Weights of a small mixture-of-experts language model, trained from scratch on English Wikipedia: a softmax router, 515M tokens.
Below are experts of layer 2 (counted from 0) of a mixture-of-experts language model. Rows are named up (a neuron's input weights, with its number) and show model dimensions 0-191. Each number is 128 + 24 x the weight over its row's rms, rounded and kept within 0 to 255.
Before each expert's rows: "mostly gets" lists some tokens that are sent to it at least half of the time; "comes after" lists some tokens at least twice as common just before its tokens as in all text. This comes from a sample of Wikipedia text that the model never trained on. Tokens count by the router's weight.

# expert 49
mostly gets: " two", " one", " all", " three", " other", " more"
comes after: " the", " a", " of", " with", " number", " for"
up8 [ 97 149 152 102 131 136 121  95 102 143 153 132 111 151 104 107 129 141 126 123 108 134  91  89 135 154 166 108 132 123 140 137 145 120 120 110 133 105 114 139 131 146 127 101 130  84 165 156  91 119 112 121 137 161 113  98  89 137 159 166 142 153  95  94  91 149 117 120  93 116 126 134 156 128 173 111 121 132 180 139 137 139  70 135 126 102 144 124 167 156 127 147 160 108  29  78 117 109 126 135 110 131  93  98  87 115 160 123 117 125 141 170 102 146 101 126 104 125 131 112  84 128 106 145 127 132 119 103 146 159 120 131 118 150 111 154 138 171 134 107 138 112 164 160 168  98 134 141  99 136 187 134 129 118 139 128  99 113 128 153 126 111 147 144 135 140 183 142 110 131 130 159 194 135 135 101 144 152  92  94 121 101 129 127 128 103 153 119 104 107 126 100]
up9 [129 157 135 157 139 134 144 139 138 110 117 135  94 115 111 157 148 156  91 123 108 117 114 138 114 123 140 138 132 131 115 116 111  74 132 123 171 141 120 153 130 112 158 155 111 134 113 105 124 111  86 102  82 165 140 144  99 162 153 134  82  99 126 128 190  69 134 131 157 129 126 133 134 168 102 144 130  97 132 108 128 145 115 104 137 106 131 152 154 116 105 165 171 189 159 158 126 129 134 145 123 148 119 158 127 103 100 144 112 138 132 129 149 160 100 154 151 130 140 142 132 130 115 122 156 135 181 110 176 127 130 128 149  88 141 119 140 117 164 186 124 168 114 125 116 143 125 167 107 160 113 103 116 135 127 109 108 190 121  45 117  82 167 121  82 147 141 100 117 128 100 105 134 128 134 117 122 103 113 108 143 136 125 118 142 130 141  96 176  88 118 146]
up10 [128 115  94 149  78 108 139 157  94 144  97 127 105 147 164 190  88 186  92 107 112 139 110 124 114 148 154 152 140 154 125 118 118 107 136 139 105 123 165 137 138 172 144 145  70 145 135 143 172 161 138  87 100 125 127 165 139 154 157 154 115 118 139 117 117 132 126 109 121 144 114  96 137 107 117 135 148 127 149 117 117  92 132 109 104 112 136 116 157  76 115 172 154 113 161 140 138  97  96 129 129 162 123 146 144 113 167 125 163 118 146 114 115 123  98 167 149 125 137 114 157 109 141 114 134 102 173 146 149 129 106 132 128 107 154  82  99 168 120 160 126 196 141 102 150 116 116 136 116 123 128 169 134  93 132 129  89 171 142 127 138 117 107 127 134 127  90 143 111 138 122 159 111 131 116 104 123 152 166  78 120 175 156 118 140 154 102 156 118  85 113 121]
up11 [ 98 112 142 144 106 136 134 115 128 124 137 139 152 138 179 138 162 182 119 143  85 127 135 143 116 118  90 119 148 123 106 124 108 177 141 179  94 124 114 133 117 139 121 128 122 113 160 125 122 130 123 177 160  97 120  91  97  66 141 103  98 160 151  87  94 134 133  96 198 137 130 120 130  92 103 160 144 130 187 172 134 147 135 180 155 139 140 118 130  90 149 127  92 139 142 150 141 118 137 144  95 153 163 125 117 136 181 121 138 131 110 153 123 111 115  94 109 116  94 164 158  99 141 121 114 134 112 180 111 102 148 112 150 161 112  90 151 144 136 112 119 172 103 136 103 181 142 141 144 123 112 150 141 115 120 103 135 128 149 152 127 125 117  92 117 102 128 134 117 124  89 112 100 131  96 130 145  91 159 103 123 129  77 140 125 152 104 101 108 124 128 130]
up12 [ 91 116  87 126 113  67 124  92 206 124 138 124  96 135 148 106  98  94 185  70 123 179 171 155 114 158 124 152 129 109 112 117 135 139 139 139 114 131 142 107 118 111  90 152 172 162 146 145 140 126 107 112 125 160 136 146 134 117  97 157 133 121 109 140 122 125 116 139  87 150 120 129 119 153  96 146 150 126 114 165 110 125 110 149 185 178 175 148 132 150 159 114  99 143 107 116 132 148 127 164 137 139 142 102 156  75 119 112 172 123 150 112 145 155 118 104 108 133 116 144 100 110 129 101 122 132 131 148  88 103 128 166 141 109 153 120 121 123 139 108 146 140 139 140 157 142 139 136  97 103 115 135 154 120 101 117  98 138 142 116 106  91 131 138 125 166 113 147 172 129 168  64 159 139 153 127 142 109 108 136 150 110  98 122 152 162 135 133 103 141 127 162]
up13 [ 92 127 153 170 103 124 137  70 122 105 141 128 114 126 165  72 188 130 120 108 150 156 119  98 115 101 133 117 146 125 113 130  98 133 140 112 121 124 100  97 143 138 149 127 104 103 151 118 112 117 149  99 102 126 134 169  98 119 127 111 127 133 120 103 135 144 146 112 106  97 160 132 130 154 148 117 118 167 114 134 126  88 144 110 128 151 146  91 112 158 122 117 135 150 141  97 148 115 170 134 124 157 115 118 150  90 116 147  76 123 119  78 140 144 131  75 122 156  80 109 179 119  83 117 124 158  92 133  95 116 200 138 116 103 118 138 159 110 114 140 111 166 148  97 158 127 132 113 115 145 137 125 103 171 127 133 159  95 104 156  71 144 144 186 130 129 178 132 134 112 133 170 156 136 124 110 136 144 107 121 150 130 145 145 100 115 143 105  87 133 147 151]
up14 [131 144 106 136 157 108 153 128 149 122 145 113 141 125 136 136  49 140 110 105 153 169 139 146 138 101 149 145 117 113 108 111 158 155  70 116 109 134 114  90 136 145 152 151 104 116 109 114 155 128 111 127 110 112 111 132 134  54 121  98 110 115 113 181 103 137 124 142 101 129 140 107 134 116 111 159 133 172 120 157 124  80 156 177 143 143 141  97 120  54 128 124 125 123 172 125  90 131 118 138 138 140 131 156 145 152  87 130 144  82 123 133 160 135 113 141 177 129 173 120 103 164 145  85 115 136 122 118 109 133 117 118 111 114  92  76 120 148 122 137 131 118 131 125 102 140 132 131 107 146 103 142 183 100 110 109  69 119 145 151 113 134 107 106 142 167  90 157 151 163 143  95 113 140 123 157 117 134 130 153 152 143 127 133 103 156 170 148 112 158 128 133]
up15 [100 154  88 122  95 138  98 201 103 154 129 124 135 133 109 109  87  93 142  98 111 121 127  71 102 138 123 119 143 129 126 161 124 128 131 118 129 130 119 118 107 155 117 123 131 138 104 101 150 157 118 140 106 113 141 138 145 130 104 136 164 164 102  88 153 110 105  99 120 130 132  81 106 106 112  79 114 141 151  78 116 143 124 153 135 135 151 149  92 117  88 102 138 118 161 144 161  92 187 121 130  97  80 130 131 137 150 123 142 137 138 162 150 104 147 138 126 164 113  97 152 179 148 131 123 171 124 113  85 104 135  89 175 127 114  87 146 105 129 113 105 143 142 118 133 115  87 128 150 114 133 137 144 117 156 116 141  91  76  95 126 185 129 130 177 134 109 108 123 120 149 104 160 149 104 125 117 134 153 142 111 124 168 134 182 130 161 121 137 144 125 110]
up16 [150 164  75  80 166 106 126 164 137 116 117 118 118 137  97 123 133  95 117  99 151 189 155 113 122 140 145 135 127 144 119 164 117 117 106 132 105 111 156 162 146 136 103 100 146 115 167 161  90  95 122 163 119 145  96 159 149  77 146 183 139 170 115 116 159 138 120 100 142  98 119 125 122 128 147 113 120 154 114 119 143 104  98 132 149 176 126 114 123 139 109 112 142 162 135  97 148 146 116  96 166 112 103 123 133 131 167 134 101  93 108  91 167 121  97 103 114 109  92 114  84  97 169 119  98 131 183 110 161 130 119 149 154 174 159 131  99 133 131 126 109 147 118  85 118 107  96 126 117 139 132 144 173 160 136  88 137 112 137 104 156 130 146 127 142 106 177 111 150 109 116  97 159 143 119 147  95 120 154 141 140 146 151 110 141 127 123 124 167 125 140 119]
up17 [116  73 103 145  84 146 136 125 118 187 115 125 172 145 141 101 106 121 134 101  77  69  88 119 104 101 118 117 144  89 122 129 159 106 144 155 133 119 165 119 112 109 132 142 147 125 132 131 122 120 113 162 166 118 117 114 142 128 121 133 147 110 181 150  97 137 113 130 117 106 150 152 106 134 108 133 104 101  59 112 100 110  96 108 154  90 149 100 184 128  83  85 112 123 181 148 111  86 120 103  97 169 123 123 147 124 123 116 131 103 146  90 108 108 149 154 156 106 130 131 100 136 119 159 119 147 110 146 133 103 123 119 100 123  94 153 137 117 130 133 142 124 101 147 144 173 181 142 134 105 152 105 130 140 100 116 142 121 147 112 107 124 162 151  83 176 129 152 122 143 115 126 101 139 130 140 126 108 168 145 133 154 106 116 119 124 170 109  96 142 163 150]
up18 [109 113 125 104 102  93 141 147 123 129 140 126 109 128 114  67  87 144 129 119 154 175 119 115 134 117 100  74 122 170 118 146 109 120 121 101 100 122 184  96  91 122 112 181 146  70 115 185 134 130 135 134 125 132 154  65 124 172  82 149 129 119 143 119 136 125 130 103  93 133 147 122 104 103 136 148 120 113 110 147 132 173 150  82 128 119 115  91 108 115 114  95  91 122 127 129 104 132 148 143 100 136 108 131 137 135 136 109 124 142 131 149 124  63 132 165 135 117 122 105 142 149  99 147 134 121 116 142 142 146 134 157 160  84 133 148 124 145 126 126 126 144  86 144 145 129 114 164 155 119 113 145 101  94 130 174 119 126 106 141 124 102 120 146 168 116 132 140 145 138 147 161 103 127 104 136 142 165 113 120 174 163 101 126 179 156 149 156 112 152 186 157]

# expert 60
mostly gets: " it", " g", " It", " show", " led", " However"
comes after: ",", ".", " to", " was", " he", " and"
up0 [161 108 121 154  91 144 142 119 146 118 135 142 130 143 102  92 116 122  99 112 145 135 113 152 128  99 111  99 137 151 150 132  98 157 124 127 138 155 113 128 109 123 176 141 143 134 138 151 139 116 165 175 122 130 148 132  92 127 173 150  87 110  93 134 138 113 101 121 139 141 140 159 164  94 143 129 147 140  76 161 143 168 102 169 134 152 116 129 149 136 114  87 112 120  94 137 140 154 178 164 129 158 188 131 150 134 116 114 145  89 137 160  82 148 107 130 100 129 102 170 158 131 142 146 155 144 142 135 177 122 140 137 120 176 110 112 123 113  94 152 136 160 141 130 117 157 111  87  92  83 194 161 108 158 136 129 121 102 152  90 128 119  76 124 130  91 141 150 132 137  84 104 120 131 101 108 137 122  99 153 160 157 129 150 139 153 129 111 138 131  92 147]
up1 [162 122 106 102 154 136 113 125 143 130 115 127 111 122 122  72 157 116 180 126 102 137  89 134 104 121 158 120 137 112 127 163 130 117  99 155 132 116 160 154 164 144 163 123 138 167  94 153 137 122 128 126 122 110 106 125 147 135 110 140 120  98 133 161 107 135 148 101  99 151 125 130 147 130 143 176 134 124 121 167 122 129 132 109 144  93 121 151 154 144 126 116 155 141 133 159 101 100 104 101 176 114  98 122 126 119 111 132 120 167 126 126  78 133 128 124 104 131 147 109 104 147  91 146 107 157 125 114 159  83 142 108 119 129 154 164 115 169 122 148 120 160 145  42 152 121 135 110 117  99 171 128 141 134 124 123 181 139  77 157 117 107 118 133 194  83 171 131 119 115 178 142 106 122 141 104  97 141 119 154 149 161 161 135 183  96 145 110 119  98 134  95]
up2 [151 113  82 126 151 159 138 143 144 125 104 151 138 125 110 136 145 152  93 104  94 108 117 111 124 176 154 130 137 129 111 133 142 134 121 167 141 133 136  96 101 108 118 143 136 143  81 100 162 140 123  96 154 155 123 101 151 111 138 172 121 128 139 143 120 123 100 147 101 151 113 155 138 142 114 132 121 107 112 112 120  93  95 112 118  94 133 136 122 133 159 106 180 112 160 137 138 122  90  90  95 180  96 129 165 136 105 137 151 137 133 101 140 105 146 106 149 121 100 108 125 112 153 163 140 165 130 124 125 132 122 102 135 126 141 164 131 104 175 124 114 112 181 133 114 107 123 135 144 145 190  91 138  92 107 133 135 127 154 105 119 136 161 137  89 114 158 120 146 131 225 184 153 133 115 192 119 115 138 112 131 143 117 100 128  73 160 114 155 104 149 111]
up3 [116 114  77  70 123 102 134 125 151  77 138 115 149 104 108 132 116 161 100 138 100 137  97 154 146 159 134 125 151 172 127 121 144  93 122 137 123 171 117 127 101 117 165 128 101  99 155 109 152 171 180 118 126  99 165  85 131 154 154 142 110 129 140 149  85 105 129 129 132 144 127 145 137 115  87 157 150 125 129 142 112 119  95 143 103 112 121 138 115 119 123 119 126 109 149 166 112 141  66 165 148 163 138 117 111 101 182 117 147 133 176 144 116 128 100 115 137 131 100 113 104 125 150 142 120  97  74 178 114 119 131 117  87  95 115 141 125 158 130 126 137 115 195 170 121  96 113 128 167 118 132 130 132 156 110 140 171 149 155 154 115 112 106 133 112 119 110 135 102 154 117 143 138 124  99 148  94 129 118 150 136 104  92 161 169 162 153 112  93 143 114 106]
up4 [ 89 113 136 191 154 127 119 116 123 110 134 117 103 152 148 121 170 164 172 112  80 123 126 126 121 138 133 116 106 129 132 127 129 122 103  90 108 130 109 164 138 181 160 157  74 150 119 124 163 155 128  81 135 137 121 166 108 175 109 134 162  91 117  74  83 153 138 135  91 127 122 163 128 128 133 169  87 105 155 171 122 115 143 109 109 172 144 155 143 145 157 177 120 148 136 148 126 109 151 124 118 117 115 106 130 120 168 106 119 142 144 155 156 147 135 151 125 118 105 130 137 170 166 116 124 158 142 116 131 104 150 181  85  94 109  91 115 137 152 150 141 132 120 116 125 116 133 131 124 106 116 143 171  95 139 150 125 151 130 117 128 122  87 142 106 108 121  99 173 160 160  91 155 133 156 109  93 102 158 120 141 103 141 115 153 130 159 150 129 129 100 146]
up5 [152 114 117 172  91 155 128 170 123 124 120 141 132  90 162 147 125 118 130  98 170  86 125 131 135 141 131 139 135  97 111  92 155 105 169 120 134  91 109 186 111 117 156 126  95 156 126 148 166  98 104 146 152 112 146 161 118 135 100 157 100 168 153  93 155 118 113  94  87 101  92 151 148 138 147  74  80  93 135 124 146 135 154 117 102 137 140 117 154 125 150 119 151 120 135 130  79 133 116 104 102 151 163 128 110 118 109 117 142 143  99 100 104  96 106 131 134 116 174 119 105 125 169 145 113 137 128 107 128 163 151 141 155 133 127 126 178 113 159 145 131 119 155  99 123 103 151 176 122 119 140 105 120 108 150 156  93 117 136 106 126  99 166 125 167 142 140  81 131 154 126 124 135 122 142 162 188 111 187 123  95  88 119 138 133 101 141 132 136 113 125 138]
up6 [136 125 104 127 143 129 145 103 129 126 115 129 171 132 119  91 121 156  89 101 139 145 119 150 153 101 108 147 129 184 131  91 132 143 182 126 100 109 118 107 133 177 129 105 154 131 155 112 122 105 151 106 125 112 120 150 102 121 142 120 109 127  89 163 157 122 158 130 150 154 153  92 184 128 161 113  88 149 118 120 134 145 135 150 112 150 145 157 173 115 141 111 132 122  90 122 155  98 110 161 107 108 125 132 146 151 125 135 107 102  80 116 103  78 134 135 121 124 117 155 116 108 110  86 112 141 148 136 112 159 144 144 150 135 130 140 117 125 110 116 114 123 130  87 103 148 165 102 156 119 141 125 136 148 133  99 136 141 102 187 117 126 105 142 131 147 158 175 138 114 133 125 133 146 116 165 122 190 131 113 218 188  90 115 156 113  77 128 133 156 146 108]
up7 [105 130 123 138 145 143  91 125 140 112 111 132 162 118 165 118 154 162 112 118 147 153  99 109 152 137  96 134  98  76 162 150 101 129  96 119 159 186 123 110 115 150 177 120 123  82 113 122 115 137 179 113 105 152 125 134 151 154 122 148 156 112 113 135  99 152 115  97 145 102 129 113 100 122 107 127 117 136 109 175 142 150 100 117 128 178 154 138 185 149 120 112 146 111 120 146  81 133 108 119 146 140 133 153 114 154 139 118 130 139 131  96 131 148 146 129 120 145 163 131 100 101 109  70 108 111 105 114 136 158 139 167  89 130 100 155 144 134 103 145 134 169 149 174  95 117 153 112 145 126 125 159 165 107 196  92 106 137 120 127 110  87 150 164 127 118 139 132 109 126  92 121 104 130 125  83 151 162 117 137 165 116 137 166 178 127 108 123 123 150 158 156]
up8 [100 122 104 134 133 134 115 133 148 119 109 141 107 128 111 101 134 163  90 113 150 119 119  78 119 129 119 144 141 159 186 134 144 149 120 154 148 165 142 157 126 133 110 152 128 136 122  88 155 127 169 119 151 189 123 140 103 159 117 104 129 118 140 151 117 124 116 136 117 136 141 114 137 101  87 141 146 124 131  89  69 124 119 106 101 103 162 152 118 142 157  96 105  94 141 138 164 162 126 137 115 174 127 142 124 174  99 142 120  97 124 114 182 156 150 127 137 113 189 137 189 139  91 145 105 150 121 128 121  99 158 129 115 131  95 117 112 127  90 127 112 134 129 121 157 135 127 179 104 161 162 124 111 164 103 100  65 145 104  90 159 141  92 135  93 132  95  89 108 114 154 125 127 128 191 130 135 143 136 133 113 111 163 122 117 122 154 103 156 115 101 140]
up9 [119 133 102 118 178 119  89 119 131  93 104 144 119 145 111 115 108 152 105  89 129 155 133 118 121 128 161 185 121 162 170 106 146 125 153 139 156 204 103 128 102 151 135 123 128  47 142 136 125 138  96 118 119 137 102 127 135 169 145 127 107 126 131 119 120 130 149  86 147 130 119 165 129 114 147 136 126 170 133 160 135 136 167 109 150 181 120 111 124 131 148 107 111 141  72 124 129 147 181 158 165 122  92 152 185 129 155 134 139 124 141 120 136 141  92 134 108 181 151 149 136 117 154 115 146 138 127 141 129 134 133 173 129 133 152  97 115 127  84 138 129 126 112 141 145 162 168  91 100  96 144 124 131 177 106 107 134 157 132 145 142 143 146 104 135 155 141 150 163 132 133  90 115 126 135 101 113 184 111 139 146 151 123 127  89 144 100 104 120 100 108 140]
up10 [125  99 178 132 136 105 127 110  86  85 117 142 155  82 124 190 158 155 125 128 136 123  97 148 129 162 111 139 157 142 126  93 141 109 113 103 118 147 118 111 127 136 153 141 113 155 163 142  90 134 105 135 123 137 145 110 120  95 129  71 173 120 134  89 144 134 210 145 137 128 156 111 163 124 154  88 121 147 130 114 134 143 144 152 145 144 148 157 151 109 140 127 112 121 123 124 159 119 106 175 136 120 111 109 122 117  91 126 126 118 114 105 122 127 134 136 127 152 144 121 105 136 129 134 150 142 162 186  78 147  80 118  97 134 122  73 113  83  88 118 121 105 129  92 117 154 193 141 152 137 122 165  44 142 129 138 129 129 128 149 114 129 138 110 123 125 142 124 161 118 108 140 159 121 108 141 108 146 121 136  80 141 124  97 163 137 128 155 142 128 105 155]

# expert 24
mostly gets: " used", " known", " made", " played", " released", " called"
comes after: " was", " to", " and", " is", " were", " be"
up1 [118 116 154 103 134 111 132 139 134 123 109 125 118 115 116  96  82 169 125 196 131 157 140 117 116 132 113 141 172 141 130  89 113 143 149  82 132 119 156 128 152 125 129 124 137 128 139 109  85 131 135 132 136 141  92 117 152 173 136 114 129 114 160  83 138 124 123 116  80 103 148 114 126 120 117  97 149 100  76  93  84 155 119  92 140 136 146 119 172 132 114 147  80  96 109 155 154 168  70 126 120  79 137 117 163  94 120 125 118 150 118 116  86 151 135  85 118 125  98 142 143 134 121 136 127 105 144 170 108 138 156 127 127 163 151 159  79 114 110 105 109 122 144 113 122 138  82 126 139 118 122 110 109 136 114 170  91 164 105 135 107 118 104 162 118 123 141 107 162 172 134 180  99 141 131 117 132 139 109 111 169  90 109 131  87  92  88 132 110 152 139 134]
up2 [180 107 114 168 139 135 121 143  91 126 137 120 136 125 140 145  79 139 156 142 132 123 122 120 133 155 103 138 131  98  86 152 112 134 130 122 148 124 107 147 133 105 120 112 138  79 157 122 144 126 128 134 142 186 127 113 104 112 124 157 107 155 133 147 163 133 105 142 144 109 135 127 131 147  91 118 106  46 154 161 110 152 137 153 104 145 103 154 142 126 150  83 133 153 111 145 113 101  96 130 144 160 171 128  89  95 119 113 133 126 131 131  92 162 103  77 137 147 140 151 106 136 118 113 151 154 120 112 123 131 159 101 125 103 168 119 164 180 122 116 146  94 125  96 128  95 126 128 148  93 153 120  47 147  77 118 158  80 154 129 155 111 156 164 152 126 134  96 132 121 137 163  93 136 114 143 140 114 142 142 126 141 112  99 110 155 118  89  93 108 154 107]
up3 [120 111 135 152 172 133 123 102 135 120 102 132 113 126 122 121 143 196 114 136 121 140 115 125 119 140 107 126 116 145 112 152  94 134 135 151 150  88 132 124 128 108 161 136 113 137 133 158 134 137 125 132 175 135 125 152 109 139 102 135 125 128 108 113 149 100 117 123 144 118 105 139  99 169 140 123 128 170 123 142  92 123 132 157 128 156  96 153 175 133 113  86 102 175 133 142 104 160 140 109 119 122 120 160 115 134 111 142  60  83 132 148 139 139 144  78 126 182  95 117 130 119 148 157 107 169 147 126 146 135  94 129 149 141 109 183 152 121 146 100 132 176 152  97 187  99 124  97 101 144 102 100 131 131  99 158 106 189 131 127 141 113  85 132 189 119 132 112 165 111 144 115  85 142 152 150 136 142 106 141 117 172 147  96 109 169 149  85 126 150 110 118]
up4 [133 120  89 148 146 109 123 122 143 124 126 141 126 110 173 128 115 138 155 167 136 137 130 119 119 181 121 157 139 130 131 111 154 162 135 123 112 148 117 141 162 136  97 120 132 130 140 117 171 120  81 121 124 192 137 143 130 114 145  94 163 164 146  93 138  88 132 120  80 122 118 120 158 115 139 125 143 173 153 128 137 116 123 143 152 129 164 149  68 118 174 162 163  51 147 133 104  70 131 168 132 119 134 112 169 151 126 119 171 116 101  94 130  95 120 122 125 137 148 118 105 122 126 126 115 166 136 174 120 150 133 146 103 125 132 102  83 149 116 142 134 130 114 152 170 126 114 144  78 134  92 156 120 140  99 111 146 167 141 166 123 167 135  97 117 145  95 111 156 123 134 150 128 111 114 147  91 167  86 146 110 126 139 153 107  90 128 145 171 122 148 117]
up5 [177 140 125 123 120 153 130 154 128 130 131 122 147 116 148 134  92 123 141 159 159 124 109 111 154 147 155 139 119 134 120 129  94 116 152 139 159  94 156 121 123 135 154 149 105 137  71 151 131 132 107 138  79 139 146 139 116 137 105 130 119 191 147 157 111  91 120 100 148 115 135 172 131 148 133  64 165 105 154 127 152 122  90 146  86 146 136 109 140  89 161 141 140 149 134 107 138 171 154 111 106 106 160 149 199 108 117 137  79 154 122 107  96  70 109 151 178  98 116 140 164 112  94  98 144 169 131 110 139 151 146 129 139 112 121 121 140  94 159 127 118 129 149 155 144 127 143 120 161 121 114 117 153 116 136 147 198 115 151  87 123 169 134 114 142 130 109 131  99 145 101 142 108 146 131 162 121 126 147 129 119 164 148 118 153 126 109 118 107  99  91 160]
up6 [ 96 107 169 120 171 178 131 127 129 122 111 122 142 117 139  79 112 104  91  89 132 104 115 122 138 143 171 133 109 171 128 143 115  95 181 128 104 127 104 119 143 114 109 117  97 139 135 140 126 145  58 127  76 117 124 124 117 116 113 124 111 181  80 118 159 121 139 142  99 134 104 132 126 123 153 165 110 199 156 146 154  67 166  98  90 138 115 128 152 108 127 104 150 142  92 101 135  66 112  89 109 142 150  87 109 162 124 109 154 145 114 129 183 134 130 155 106  95 105 102 129 100 144 142 119 136 104 135 119 135 133 134 117 127 136 161 119 116 121 147 130 140  99 137 125 110 173 103 132 129  90  92 152 123 173 127 104 105 126 157  95 135 143 124 110 134 182 145 133 127 105 124 165 123 140  99 119 140 143 142 132 119 112 107  98 139 147 129 150 122 123 154]
up7 [152 156 142 110 127 141 132  85 150 112 141 134 122 128 164 127 100 113 135 116 106 104 152  75 132 138 128 143 135 138 166 122 102 188 158  72 146 130  75 139 113 108 161 125 133  92 103 139 154 120 123 113  87 114 142 142 144 135 117  67 152  94 150  74 116  72 128 129 112 119 118  88  83 160 161 157 102 132 166 101 132 133 111  94 105 145  93 116 129 148 108  96 127 140 139 127  80 125 129 146 149 121 153 127 145 127 123 124 129 151 137 151 164 133  98 136 163 134 131 147 158 111 104 127 113 152 121 128 135 136 122 115 168 109  98 184  72 109 155 148 133 114 100 130 122 145 130 159 108 133 126 113 148 164 125 124  71 103 156 111 117 118 141 121 156 114 143 146 143  97 124 140 168 141 144 100  92  93 125 130 134 133  86 156  92 116  82 136 144 175 114 133]
up8 [144  80 152  99 106 133 137 109 149 117 157 148 117 133 165 141 152 162 102 139 111 101 140  96 130 121  98 157 152 113 160 104 168 144  99 126 130 115 147 156 122 133 135 160 114 151 128 126  69 113 140 135 119 104  95 142 121 104 183 139  99 129 161  85 147 108 140 145 124 143 116 141  97 123 133 109 106 156 124  61 154 141 117 101 147  79 136 121 121 146 132 181 150 122 128 130 120 139 103 146 102 133 151 129 108 116 139 153 115 183 132 155 141 107 126 101 119 163 160 115 138 123 172 166 139 133 133 138 158 142 120 124 135 136 118 102  92 114 112 149 109 154 129 110 127 126 131 194  64 152 114 161 141 121 117 182 128 139 127 163  96 145 106 164 144 126 140 141 143 133 144 172 147 112 128 185 132 151 115  86 137 130  89 116 107 112 114 157 195 123 140 153]
up9 [134 154 146 126 147 122 142 128 108 123 134 118 113 141 138 114 105 133 116 178 155 133 132  82 128 123 115 124 131 153 113  86 120 123 136  96 150 104 113 109 121 122 126 116 138 125 113 125 173 111  81 109 137 215 113 131 119 148 132 137 124 160 108 110 120 125 149 159 114 142 138 102 144 143  88 161 136 111 163 133 104  93 133 109  53 108 128 130  91 121 121 121 160  97 103 125 177 102 137 150 125 134 134 103 160 114 158 130 140 153 117 130  93 172 192 124 149 140 102 131 140 156  98 142 127 129 106 104 120 116  68 133 147 141  84 145 111 111 136 168 109 133  96 132 154 153 101 147 109 140 104 114 162  98 129  78 154 184 104 104 135 112 132 159  42 120 128 133 104 120 159 107 149 146 134  91 104 137 137 110 128 129 107 163 151 120 159 145 121 126 140 108]
up10 [ 77 111 122 131 162 147 125 116 125 109 121 117 117 145 160 139 133 139 130 124 130 170 120 136 139 156 154 113 118 138 152 130  77 153 176  97 140 137 112 100 132 135 156 141 115  97 142 101 150 141 147 123 136 101 147 126 144 135 145 138 106  94 120  75 136 157 125 145 131 116 138 132 141 113 137 156 138  93 179 148 143 133 135 132 130 112 132 120 117 134 118 113  96 183 117 115 165 153 128 140 135 139 134 156 137 158 145 141 164 165 126 139 104 175 144  82 101  95 148 141 130  84 131 107 166 107 120 123 112 118 197 132 114 142 142  89 119 106 114  99 113 119 140 102 135 104 138 125 142  69 196 122 114  93 160  91 100 139 111 108 143 143 143 158 139 115 200 121  82 154  77 119 163 130 115 149 103 125  82 124 112 132 139 115 188 151 114 145  80 137 143 125]
up11 [171 145  78 121 129 141 129 136 158 115 126 123 131 132 121 185 104 123 137 123 148 117 132 153 125 112 138 130 125 119 120 130  91 152 182 104 132 113 150 117 139 113 125 113 105 139 158 155 129 116 119 112 155 138 160 137 161  99 104 149  74 161 146 168 164 126 108 121  87 138  95 140  81 155 122 128 120 158 135 137 153 162 149 160 123 155 151 149 102 111 156 105 106 144 169  80  95  97 118 118 101 142 124 114 148 133 110 120 112 100 130  78 128 158 124 147 117 141 122 102 109 123 144 169 129  96 119 119 126  82 111  83 149 136 157 150 155 183 117 115 140 136 192 101 140 146 143 114 121 142 144  96 134  98 129 113 175 168 105 134 157 137 143  92 137 132  88 103  99 145 132 140  82 124 111 152 109 170 118 128 119 175 179 116 111 151 113 107 110 177 120 118]